python train.py --n_layer=9 --d_model=256 --router_score="softmax" --n_kv_head=1 --norm="rmsnorm" --rope_fraction=1.0 --tie_embeddings=false --init_std_down=0.0 --lr_head=0.00946 --grad_clip=2.0 --decay_shape="pow" --batch_tokens=262144 --doc_mask=false
Below are experts of layer 4 (counted from 0) of a mixture-of-experts language model. Rows are named down (a neuron's output weights, with its number) and show model dimensions 0-63. Each number is 128 + 32 x the weight over its row's rms, rounded and kept within 0 to 255. Numbers have three digits each.
Before each expert's rows: a language model's description of what the expert responds to. This comes from a sample of Wikipedia text that the model never trained on.

# expert 58
Articles, taxonomy fields
down0:160081140137132062166132112058072143146147054124112164111087105170140095108108110170082096130120102145137049125137136061081067102118133100157086138145172083192113162131123160120125104085091141
down1:182238168138147131148120134114047132110146174158135088100067140098105146126090123036142129077195077158091144090089132111153077164119132139041156165140153129137159121107156149145099162093136074
down2:120130128117124109063117100129151098159078145070074123127154153166152157080127160128138151126161116153111104109154146097143105154136173097105168122163126133131091132121100169099143069125120208
down3:103141134133116093127083167121136109124147167114126158119126171076130104111163133100131126113036121114141110124118150136170128164145129152138155086073156116130122144129113196174118132111129057
down4:103225146151133151125114073127131165163125212141168109161125064121164131102157103082141103136029182136137120066073182073100131150157121138125105124086151135098114149176148175113106154070158093
down5:122120139128099137126102098133119168134143049078132095146109091161136101113140154112152178098110117076102131041149133115137060097089162133107180172104168126139148152081124207115129129162115093
down6:037146173106145143103114139149169154141131078138166107158130127150153136121147152083133124101154102150126113142112109120168143064149113081102141196141085115157096107119112201118112128097102092
down7:119145139148107102184121185118105112102108110088100125140083126158089145101150172055149117143079178051184162129094070163113102138110168196100086170138060146117148095126124130119082119126129116
down8:124213193160102154157155090122105149167099132149177091146116147136203188156163138136124150073105132154131123100104098174143129154196143100095125136129162183146151125130160168077090168165133133
down9:158086156138114088084117092030115127086088079149111196137172138145117130145136105168139092119163135129114084168095143105163145099102148131128105111219090101088136113126120129081048160085134174
down10:186130102151133165148117086109105070111108130091100130130090085135137100075157113124141102110133120143141148095181116168101099074117132104086130174129104140159163104106149103054174149128138133

# expert 17
Capital initial of names
down0:074143175130049140152117098132137164163153153114151170112161115133141088123119186105136111079105205142120146154130161117151141118136138114121080136163096173133130151141088148169142089145137058
down1:141128132102104120093099043099125109144171148128080122078120149072116142110126127136149145144168154123132117125124063115131121104131155175128146134162145146080062103183058084170145116093180098
down2:190112107080161139108136134117111128176096089135078120151175217142136141114074114131129209091078069202121116111149067121150155166119194054066090151119075157140165133212161134180087113159099109
down3:113157135111083091090109148120128093102167098087173120178124119091115090136083197107110151129136137089175113094155151157130156080143131118165213125159148141130083136107062138134123108165146073
down4:161105164125125137206069125147182142077158178174119170168118074097104121130125115158119119117116137100167080095077123116117098096086184142115126109137166126114113133153124150182149087116087100
down5:140101150080124156136155077142140168143096096113148143095081120103116181148113093121117108134129190141197079164116181107158097077174065089149128110165115141118144148141118084119139123151074135
down6:155129145145108155114120129144094127174100116060171071160112153132111179186132186146149176130140139104071144133142147168106126160157143110052153141087059103150143159186147135121147138115109117
down7:081125142170101179153115143121084157091105124143131150111168085144102126110148137132158140133184129119105052141200075147144118162131093192082104126152134142117110143116088117123109103119136061
down8:084111125083110137145059104167109106129121101111194113070137206077077170129155140135063194115180128132138141134078095119112138088100073134114118186119104109162143164140130125146090126192151108
down9:121175094091140160143115081135107112100137091111144172148142106104138178140082077120122128109169107134148054166108161115129113138135135109156145146104191129121154088125200191128135086085148100
down10:162085145106150133115050089153177189155151125149144135157069118141168116163146134181171186102192108127152113184163138125092109128148136148132131146129118172160122153146113128127138144113087090

# expert 37
Prepositions after match events
down0:123146127154124158123177132065176121083076174142124108170109087160106133141154119078138101123179154102160102120128108101103123164176129176140148149102122141140168061140131106115185156111137116
down1:139106110134129115135083114145100124133053146180084102132147167102138173121131161141088167133148172143121121113145099127105143114087092065155181137161221090106159157125153095130103109150056142
down2:154157148070133116114169121146118148169122205053089090108141208166107098121180089147156156131133167134141110097097159137167106119167201142118168083149188110122124112167048103146143097172054153
down3:129073145155088118103149140118074131151093123190116127102119100081145091125140109096147107123164163120135135077154142139085163098099122152165137134105096113151173180133098097176106118107154155
down4:132187117079129155108106105139130071130089117162087123141139154134097084109107116153145114104091082107137155079096137115115160171132114087121128147106134161167102138175145081079112216070134117
down5:079163187135110076110137132191151119171150118106095150200133142129100137135170101157098143141150156121128136124178169157084103108143127097082104119138072108113097113117220142149197095167091120
down6:147108160090173101159089101112131135067122135116196085173158138105171124185106114180173142124110128148112078147134092112155121123156153128137188166142127086175151148129167104105073175180159110
down7:163103145140126123135169085179141109066103146132209079148115097133126140109211130099136176099116156174083139068109101133105140113166107086146177109093126122153129082157148166130095132120124137
down8:128138084160130099152124142125156117065153125120133116072176128107112125130108169111097095109064152128153153146117104169117133143150098128045077166110145053117103181151050170146181107106157073
down9:133111090159105114137118124155175129140144123151146106147115127098172136118101145104182114132119121126125196107105141061146138113141089138113158162144160086150141149105123122138071089169125178
down10:095125130087132144073092116107162147111126117120127151062108145126111131195096135087167127079104115093156114115090052136113160120101149129084164140118161065097087177126093128076102121107095115

# expert 21
Foreign surname openings
down0:125167148164147162080140120132101142114161136145156173094099094114134128161104153166122097143099150133099152159146152117165134195081094140102095134105111116155111140125126155210109154097107081
down1:127141118127092156133137067187091092059200142129122128107141108110117102145107157131119131133134196154124148111146135104168131105139101183133143140107178103088144107150122099194061088144115174
down2:161141147177135110138164106102149103153084118116160096121180157161138141115197116126132168138135123178110140165135181151116097112130101093149096096095119114064138164136080127167179145124138110
down3:119075145206142144137085136171120194124116072121088110104151160145127109111126156123126133105093162073133115096131131094166109135185071134112128074142193085116120106084193148107147133130077087
down4:102127091136114102123105112143140113150135132141081156138138169117177079088107133237191161156216172130119183147138083150119109067098077131157114119127115109051105136147139129138134149097156109
down5:215144005126170136057111136107132122130128139125183160151116135133111150165095171109158106127116110111149099100143173196079091125067173118103165118079124108112093124171090155088133101130123121
down6:145099100136039119117135140182162158157131163139041128131149103141134131123174101099138122107149139153177153128102180145192074130076108125147129123160098149145140098125111151164129109144151145
down7:122127121147116132110160199144114124153139087145230122111059153194073130169116087160152116098152122162161102192119158105102084122118081106095166147114145057186041109115149174114128110136134116
down8:137155100100211125122096075109152094210116126134123193075122159111094163088063117144141137151176113128164164124147089117142215090122178115112138161155101099157082121156066143181130126117163169
down9:149129155173161132093155119096093103099114139088094143144085148119126208185130172090105163127114102146164103107109093154163137085098104076130124125134089137156135105135129142201147112081157126
down10:159141132095125152162128127154092053112171157163124110173171145115103152162160151093135143104102143122139118177120137105139101108106125078085087159148110163165143130139139119163138122122148156

# expert 30
Breaks after sentence ends
down0:168160136176105129110074110126130134149125120155091122129108085141146162127127155151133151105154150108148097094164178206103130108134156110133152121100126172118131152173138176157126120156088075
down1:177173196172098055091116117119148189089128160128141157132133148114160120125159090090119119224174121103094073087142164136132110107089140161115106130141162128159168087144118099149074144151157114
down2:195107085055111142115158132113137116164105109136147078100144114051166098134118128115089061089183091149148076138135155122087155130113145100159095111093145115076148138074129112075112112114065146
down3:075096128111140198140120167120141107117166146153123182133129133160139079122026145198052126054133112132141064145110098068166172118171146147149127188162079125127127085172179127131109112178106120
down4:116203094113090179139134176164137112088143176104116167160114109141146109105151102142180092140111077126211108118100111098108106130122081145103017107098134125098104200123122115153198078152111141
down5:138128119132143141156106139124131079168050092153172153184174114160104141172192087118157094093165106104147113128137142167150111150047191101146137095073198143173097149114050126141092121182110124
down6:138117107149149099118093083160128160185117052131151108098102089138155107150152107092146142178107151105149152085088100135166135049121136091143113148070102173102138141099130137170147117185170129
down7:183159169048099119146121109110183108070135122161123145184090215163058121081124072098164115139143143109102124126100134164084119192118130132135112191112127157150158145141118149147124127105106119
down8:146091129141130141086118116123142156127110133149055134109140133142182136123083213085142132136150072123090156095102174127064076168095139145181171127131084128167141164160124111184050135167115128
down9:175165150181130130060118123072087091140130095092123149106121130185107128175192150172082120141139120051134108079137125169140155151168121131127145126162090136159159182110196180097088100107093146
down10:108177083094123113101103138135119104086135134159117141125166113149103129137153134187047120144141083130185122200127175107172152129123161115137139122128120104109120133173163080149091108162147200

# expert 1
Numbers in tables
down0:104129210150123128141036103109130125167149124120127095105073137114114173137147088099136128143128121150109094093119126130155087105093171156094138133097176161143160159100143152122069111083180123
down1:145097147156077072118109103120150019141095160119111117095146112125110131087108109166195171138080130096136115136165162111078149139115093128135175150151072171172133131079132131123139135090080073
down2:165114146158110090168058159107174116104102145180094108182126164113135098139094108140152131088146061159183156087123130129116117123117132125123132133155133127165127140092152136174112168115040164
down3:120194105147144172133102150184157102100119101150089128150109162057057086105126122128105137126114096139118121140158123156117164124092161095091117121101171094157134094112163112126088086166105117
down4:156166126185117120099161097125151092113134107096080174174150207146087160069133201112142120197097140139078119109072066145087183102118174191143138068139144108096081113097102131072103140084170101
down5:095102092085176133080169154139114085077150110148099107129138148191095035177068115146110126118102072171120149139138105176192129174169118054135131075158170144150144101081117150090098100091115090
down6:118147154122127090100107132107087120102055099157140098095122076135160110165138165095134147111138183110106102072181165116097124120136132108140106140110132176219144157153132164126145113184172106
down7:126155099060191156094113152167113078144157169149161120120110111167096131166120178146090145105110127146150123130170117140160202169135126122125118097144139094167170124089158157078122084169139113
down8:126128117104102130177077160078131120143113157120155172129141117141190122091129101073115130150155078161146136101137171090081116128133124087125084078077110075114115131187122134130098124047139211
down9:081194172085182216170148117166122191158144157206132157108163088160174072080132125139119071150146109110108115119094146146079135145126163107093140107106107165136130162160122203085135142156111101
down10:097109107102124106132132154194189154087040076120127119080158123150132090147153081177133150097087083091124181120068166127179115156153147142128150137100147135144162151151106123104113163157162120

# expert 49
Pronouns and function words
down0:166129114127163107142115102118164115072133181097144136117137143142154116109124170153108136112152195146168143148139185127127141154090116138109184164083141184123179151158152212101150097186132134
down1:162167065146097119133088081151151150051119146153132114174174088125141152131166129133164172141137184114142130135170162099180150136191099118102104161145120128164148150158147102063161144151120080
down2:167123133154158201147166123136096187118128100117116089182190091102246106089159108176102140143068073101154131139109157135139145157131149142089114127154154133129085143166146140164178164137085132
down3:100104114156140111109095150139130119100092130143105087192140116104116097142159172160085189135110157146104127150103103148124119165132130164086144163174164117126112049106183133078058099153134124
down4:191121149184154097134112106076121198078130138131127130148116151124109138135104096135181136168122115155115160130070124136154146128121107169154090122121114137192069141098101146130169099120091117
down5:090145100176153152138132134028143126134146091142131129148090116092141125184162122168148116104092112109115093113118141097143106107113042071118141138140105109082136122181089115155092116110078099
down6:117152078126133101206162123165089144160148196083162169181167177147192160121155130133118127145211123057108136106123172137146125114076101111072133113173107075189132125126160074120164143099111248
down7:108150107149095110157108133115097135112149160128125131065114108158095148097164105118136130101167122114121180136205121113131182130129090135191083164174165129120136111108120188071085128134095144
down8:141128118134057090124120111163144132140151169138122126140185094116181095103032098171141167204143124090104133105145156108140140164140094135176078162104044156124111121122202187160077159148139153
down9:169112146126115162078091128164154118145119135089095191099110132125086132148148118147145194102110101163086116110107069092136116133095116176077140113194115129139164144085166144074088126127166071
down10:077057161088122134090141172136169132097148148087120089177155112154122100119111160155159110120091108142127163086120125175147121117142154127191141084084174150139136097171126159128094106084130093

# expert 60
Plural suffixes
down0:127138079185096150146098101147151136113107118157118170137141089106132105152136090104129119136105141117149113152170166155142092100091199147136109137149162136129069106130162166105141098173137110
down1:178145131123108183079091100144109087104116162127097114130081165111175129218112082135118122105119142105145151076136072110094125127107091139120030115117153119144112128161187154132204151128123123
down2:180137140114096144091081164121090153169164131081169070132107143185146108099029159156164170169083118150109127100166110109135165123167153202158063105147112059154147094122137136143143082119146076
down3:116129137158097167145147116140101135126146102120147082145117052187140129196095088160118134164072122087108108157077110185079137136098145169167092166191085094114128107137108190136125144045220121
down4:151089142104113128115106119115138170113145121079132129160110082098137135139099068142094147129179111144157112043128111094172137099149116190103119132110168111110186142135067132183105098157136152
down5:115136167106136196178109154154139154221119125110132147134119071136187071137105124107145156100151172134139162163135141137122121146112121158207176145142124160122132131103114134175134143145096098
down6:198095145108160126144177140165120143073101138136146133122148187135146150148216118150156113167079115188177111112140079132079147176123114180104047083161150138089098088095105112107071125163128127
down7:110113134110091141216095152133160122108131179147110116137124134117138129124192135123189152150160069148122125080081179045081142150113140122133165086112129156066083150071124106126052106162126135
down8:143125122120092147155088104160131113105129143073093164143077096087165153089148120077207136110166110149144124163170110094145145117088128099079076122114112094125146103098111123106158127152138142
down9:163105145168153150140165143091143121127149065116137113137138052139148126123234135147110140094135081136125111090166106129129178099142101199174083120099087137150111139172102142185168065090128098
down10:135187145112139088129081159158163122098159154157119155109039179123136139145180096117114117149144111170197110085168162040150149182185114134113213088123076121127129126136164135137178135106115148

# expert 41
Line breaks
down0:159102126093165089078130200162140110148114171124097106137178151127140098141120128134118133140109086136157110165148173166100142116093159147106098111193141079151134191140133136112137152119130162
down1:090120114107142162175116109154182122162126099136131126125136131128124094100164111117126162165103152096162128133093169170146162059168165141100150080104147080094091153134117144127109119112120136
down2:188212148092052139105136128105129096123081134130140120131094186089134112140157147069140143199120170142161104110151124139145180101106107112059157144147067083145184172090113207130146144093101171
down3:130158189154100113170155164101145101162097148074115149144113153137152162098131075114125116119154190167128110171116107110168173133169143169075151125124098180119158188136147106162135140172149170
down4:120162148122152123093102077073124091129116139166159103173128100129129112165119123092188137121175136086163103126125067153100065172057111203099190183126107126069194114103163146131170089123167116
down5:168100159077081173106101156141146089153126137146144104096141153141134140107162121093134120152148090129156146109146080130084136077120094090158113131107104139053083135087118096173087085150102163
down6:164098114128144184093132123037140134163164168153103147105119050140102124126125085102099131152100133111145106157094066123194171153105109157106108170122198117123099158088058119026141094127105084
down7:092149139074126094056080078102124136130147107110137169166153140077115158129129110163123157122060090163184147136170126094145125091122087140132129074130134167137084176076127147118101080124132166
down8:090104163128141105066143120127136113098133148175097146126105081154162107117162149161109095166074129058108108084135119081146146180125153191087130074114107116109089055131117167136109146114097137
down9:088134089069142124180149157122171197101085124161090129058130123145137155123147132147144161087147184112095114097166153127111107185127146085116108121135112120106154144110151100153173160147092098
down10:146141126051123125119156245127147058189093148143182154171084145125126105120168165131095123098106121127121173117133184104137077082190125112105111116130134101142173133072165145142141091129140102

# expert 3
Adjective and verb suffixes
down0:151133133168088146133116115112103150200076167109103115113087108158121100123103098142182115125117093135144121121154128151150149129145099166165081116132132144091151101085053153158093099060134178
down1:121112090089185147118139123136098090101056136151133101130081175181131096129111089116136132100125118090094104144126125177228159073135079138125121083183068139118129125167136085112095181152167153
down2:100181077104110075134107137136136124150085099146119102096160063117138093104103162205121128116127196114144123189062161083140147129120109103195145154122162097124111145124122138130139171112137077
down3:157078137099100118152107078053123118138088150108195155100112113107119148119130070084120128147170138143152109103143114142093105065145124135165179135110150155129133181123144118080123133134135129
down4:146134114110105141067089117153058135140156087117102143115159104142119115188071121113171158138155129166170124151152116150133151170081097120143153096125167138138121110051152129124126090156144202
down5:110093158096043112125154113131119149161178153068152096127153146145083150088155107161112222198151105108182113062099156126141079080106170161137140104101088085137098103115126135131118118130142080
down6:142091070129187108191134168100161116083103134133125111125100133139118178152167170101183147114171082203112082129175137140187154131158128060144101128121116100132131130135165123104144132144142118
down7:108151171134179131133133215174093131089165146099121125117131119072124123150199175187110094145139090149152185110176110156128088111098182138098133151115062165132069123148109081096175090126114139
down8:113115156137105103142115105143115145107168119103135159103124087110129165101104099145094133132117106105073121102132117153050102105094139115115186104119099120136139134168097133071143138155160124
down9:176130124163122104082156167162113155163066120119107061132113083138139107145125116117171161166064190153144125155172092122144161078102138126130102075102133134178137129136152121179157109123127149
down10:097127134114120115130138157121070174049122168121134129128155141093133086126092201106145166101101125120140099159102119091245081168137108177105139130121046131104116105173179093166120101092149072

# expert 48
Church, history and names
down0:171122095092108144132126048192153121138123123114153116094127074124064117116111153169065106144153150193146148130157129147155144135137156170112098133113150140106136174105152162179152137119172152
down1:113168127142118156142138188176161152100138123156119129119156218138169138111119126139131104096162111087135148075174153079118123137103148165104087131084180165127097144092193152088139208160083118
down2:150093178160176159137154137138115139115169075111155057163173165112178113098172114125131126093145130126173137108153129102174090083119158090148127151076176092144132110062193114126139148156141075
down3:093129155118098077154138100134141131185109037120156136116088140116143154097150187139093128150142105081121132121115100151128099177074126034119162129160117168087138132115084149194123131152126133
down4:145148124113145139107192125091151119110153139137132171119052104084138160097157121114111181118113146128160116182154128150142106134123129118157156163084136164181101102104134107127098171190130198
down5:148125131121140132113094177111152111122134130138144120130120135145109055096134129119114137109176125148137204122122122113094076161152123100125131124121120130111126124138129118193079165082108111
down6:169126122129203148132117131074086082085093147118132081177105103121118117160151140159106081122074092077069143097159134220205060088122103165148121126100171119123100099131153133096168093098139100
down7:105076032126113114088158145152091091072094134061086124168138133101109145099145144135165097088163154154122099130097146103096194188176134140182079081099144088118143135138091096082110128142104204
down8:114174170096083102155077134103138151184127110120072141071077114129138118114135149157093133132128132130142174126143131155082160087122069151139140120085095137139169081073133141186089084050145175
down9:121189152109109120135085126109121103175087136033165100150100111103114081089146128136145162118169108177165112100085159075216124082099145077084174096128099138091113116128055135114155135134113095
down10:120113148082075123101072156105107063147131198174164062079134110145181119143074131115117134170158126132113062189146131125161132153044148089128201132115053081155099105107128080167139099158123111

# expert 51
Digits in numbers
down0:149142131152079109126119150144144164137110123148096156117116119109106119144150127127119075126070081107143111157105146107082098149077126121127074108132123176127122174156088060079133134118134160
down1:098185157164138123134109112100169177148141103107147142238157098148112190125073111144082126097108100074056164111168142146166153131124140179153146139150132161136163126106126131085127100100167122
down2:148175103097125115069089107130112107142120144136119163116132161112131143135082151143122135150049083138142180164104195113156091097116124121091160169115174115144093111180160141076141051082177089
down3:107119150128178132163102126208117119114172198175092073127117107112087133165100124160136065169134143138152145131160140097119125151122097117090150066114092129145104094159127119142076168111093142
down4:120087088134097122097148132186119133109123117171131099122122109091064086128099157177116094076140140131124102105128147135106104118163097128146122148139115097135137155131142136064177149098112114
down5:129129125087143112172137064086096186145114118114147149137113096189156151192144117179133054096172120100107167125197141168101145155121167181165141052093153157136123084110250037094137101117153067
down6:127091139129095075111080130160125118182121109114037124159121104142123032179134123103114114122133124112121119151126127100041149130116077128200112114160142160140108123138165145152170153081186100
down7:110101144129108163149139124123135171103125149095115155113125081106123134163169185217128125154101123103122063170118151106090177127141105115116089126113158177186135071124158149161155155181138141
down8:172111085170145104130119098136129154144078081135200121167131142147144109124172124152138102164122115095057101134133130107108153188181124117140169138079095131127125154074184110139149060126174111
down9:111087130135120091073129110177160116166212120160139151149088112100125136214067130117097121136140090100166138184101107109088059081127077097127163112185145106114121066133124150132103152101130044
down10:142112142108060134107085159151128106182121138152081159142096186147127132119165214112093120169090162143080093098116147106124161168139167062090188104110152139136096099107142072175160110090097138

# expert 23
Nationality and place adjectives
down0:073156125122091168161139159123145122159138079146086111128115097123149145110131078167103077136168119127060153164158208155135119099139112142144139161143102139104152116114065141140142181050130045
down1:163079132097140117170157118157093126163199196122152111123129135160169145186131100140131153142111118162146124082119110164112118101098124121118089116143125118076053113162108190176124150048108100
down2:206163102135114131143132066135146116177137139119094109130135121113128126141160163127120153101135136184120117189118176147139179130133159109109113153087169172164149097141131108138117145095104147
down3:183143095092175195166142087148149079162138081172135162132100078101154099147165118101114116093144109111141103108106158104146117128129108163115186127107124128155132139077119128127115166173100179
down4:140145104103145102133133158126172090092138097101085157076117153125142089102049097149102102156119119153102140099085117115111129157152095131109057136166087140151194088189155093149127086100074145
down5:130125092107135156130073157118134142140111172106158125113135096092180113147181085127165165066079165123128067108100122166166077111082098088100147132138156156120132136126138072145074101135136119
down6:170184133100083098149094135132124164182107171133116054062100138132188106048108065083097126110137121100146185109150150169100121133131092164131099128148161129153106104156136112137128130109098108
down7:118160088101160167118170077057113131174079101155058178141176158056120080168078187110103143092143117213134139145116157183137127169095100117095117153064076130183152151102094118132104143105165125
down8:107152118096107043143126140152117113142115140075124145163126087143153179122126132134078203064103083195143146137160139118116158112111183101202172099099137108190123143199145174141164075166122179
down9:100142139089160175081107194125087122129097161158135072145121076133078178153111138161056107157118142182120104138113127124116106134127144159099162118135186178171088097139147148139097147090123144
down10:104138157172119101113076146083139108130163245142127164104187084095163166156118144146090117122114167131169133169123145159165161154146117132075139154111174124058148111138141094123147198156155195

# expert 53
Capitals within abbreviations
down0:200164133141083045159146120146117079096154138137135142141096106147172113101133091147116116072186098167170164134123113115156086102134118134060131118153136097052137109125101147111153129070123122
down1:137128085169066115092125094100156044134119080164094163171162170139090184129145124065152100136161169172184126132148089192187120120107083163119135135191134077135146134126131091110156132173147133
down2:095063116134120163174107157125150053134119130122188147127081181128118128120167082097064168172144159138173080091193118076150088232163107085150117114108104122129145099121166102090156134192116165
down3:116110132101083163142106117182139119151128111136153127097090143071152077066083128128146091069152144081140139168173138194141141146155122143174106148142169100092099120118086177188092084121141171
down4:146120125156147133096093093171131122141107097083127145155082117093102126144134084125135121177132078160138097052093118131205162078141085124209134136104131107137174174156152137103076084151094094
down5:119126161144120114178124061131144138143120172076159133148177183073159176105125142100153148120155091165185075071138116143197174148102190189110120166107070074143119130107069133091089158173132106
down6:141152117111158137139135097052184120093107077136121123097151168177147125102134128160192174164101084133118126079138146186177136094105098141086173154095116189135127118097117130113137172127114188
down7:139100131109079159070167168120135034087121129153117140154130156102099146117134110142159131084137134118166100141106075121160146117120140158167073140100128171090134115081168141176102131103138085
down8:123154136097123115108171133172088144155056075123159109178119136133059192164132112125172160137217110147090153165161126192120146167178155157123207116103166120182141109115094109097139129132141120
down9:200120130154129139103136133155170164096112080113152180182141090124103071092124099138152139152124107166177122129166119114107097083151100189071073155164129175135119139103164099133195146094085133
down10:070080192118119152140179132099155133122086109092088104163103105055160118157196124145103140133155172108142159111100138064125100180120116163135140122135173120165132194136104125142139155085098130

# expert 0
Passive verbs after be
down0:111137085088093142074119188089159117115171120101144165094130132108071186108116127102084121133180091158147137138127149095112127154129124180124154174071116105129120088073149142135184139136138178
down1:107194180137088143127123142182144162138095176122150129115089147140115149148134116130166121087064111120145145112131122108139128111105132207074144128184133123092091120117159170130089158177119140
down2:139112111122123146152092121160086126139204110159132160182082175152144064120059111156156151135160100123189122096138143133151157124097183154133111139118164115165145161118116108106092131130112122
down3:070093145101139207170161083138134136119069192104145107128091140185182161086107136136155104102135114160086171135103103116119148122090080159131169186162088101143101059126191092113209143150109160
down4:082161179129120113131093160093151165145114117172103092125123083102137130131119133184203149144125119121130191102064079122138075131145122141166122045167192129140140123126082121118131121097113111
down5:107112160106139149104106131169150086151212103171125111139093075119144112042159118142144188091128100090120146067138142246123157185157130116154170116147170124156126146200114113110094131133099135
down6:133154080207148120112092123120126166143140120100087129079107137155152124168130163130065147060148148124131158140094098088115153156107083130141100153154119182193146103085131133137107139165145138
down7:084108092169094151130038143157128144128094105130131122163116116146078087122081158148113079151098101146169115113116149132148116147172166155123130160167060164148149103137096083156095155187104136
down8:137157175143165131116146150095139135090112134145123168132091057131059139135076138110185169122113103134154127154151110150126112120132156107107097165120115085124107114097180069085167119152113138
down9:148154133106137168121122106153138161091148110126092139144128162167088133110145151153147161142208137174133091126123116125063111121124152121094126201179149116109096130158173184172148149140091118
down10:171118143105136123115108150130078208189150123161135132135089081146085140100162153144078087131146104167145101115134128152158134167166114086146096073146110128114161123104069157161184149159059102

# expert 55
Biology description words
down0:119150105127036119140162171130140134079090155205174129153084069164138162131102114167126157111094122145120162107159087083142146119093099129152216113134090097118170208119108157066131118126127129
down1:114181156106097081093124114163091152153121119108101180170126161119142101145092106125144149176112100128125167153099142176079130036146144122126155158129123103084125111058065117138135086159116119
down2:155129101137158073163156109135075197122094147116084181113114146092136130173169108146165209160164155134169132075164157149102071158062166149074154174097103151117155145102156087139065123129095107
down3:069169132091113102128099127173147132118095148142111125134137137141114135112082127077097122094098185123100150120167143144137149113092119093166130073099204137101150128107095148159167134141170099
down4:061145137161180148149171169085196112138114174130128141101155160152135079123142125138130162110065124101106122138132141115130145137156086113097105110159108158102140195146134106172110152150119070
down5:070128170121083111147147133095107099124145147133132146151048191110151108123153136170119105159174096092070163129167120088113114099145154113133127132133062206131073156155149087084090098132101108
down6:093073113075120139143103167172164094107148135152098156075137136070234113125164093130156165124094143125087094138067137124162133106072088122090124070170152094133134133142094109106132126114231133
down7:160109069099094126112149153147139090159106147103125143101116128070132198119134216141139151156157121112101116150141142133128125168098173111115185162126127138181199053159159101142105148087121125
down8:104112161146123147121252119154117145126119131124145093090140152133114088107091192126165132087139161121143071161146110139106123114132097146093157165136131137146092132135107124144104093121162097
down9:163103184113113113127075157174158134122121122107112155156160110142163094143166127145094132104080195090146163146157116110163170151118150077167167145129174153151107123134096117101088113157107076
down10:090135165088152239115176194120126119117108103126110095101118149117127063215072094172143118167117153131169130160132127153123074196181142133131084130135144176113160133145220145134122131182124157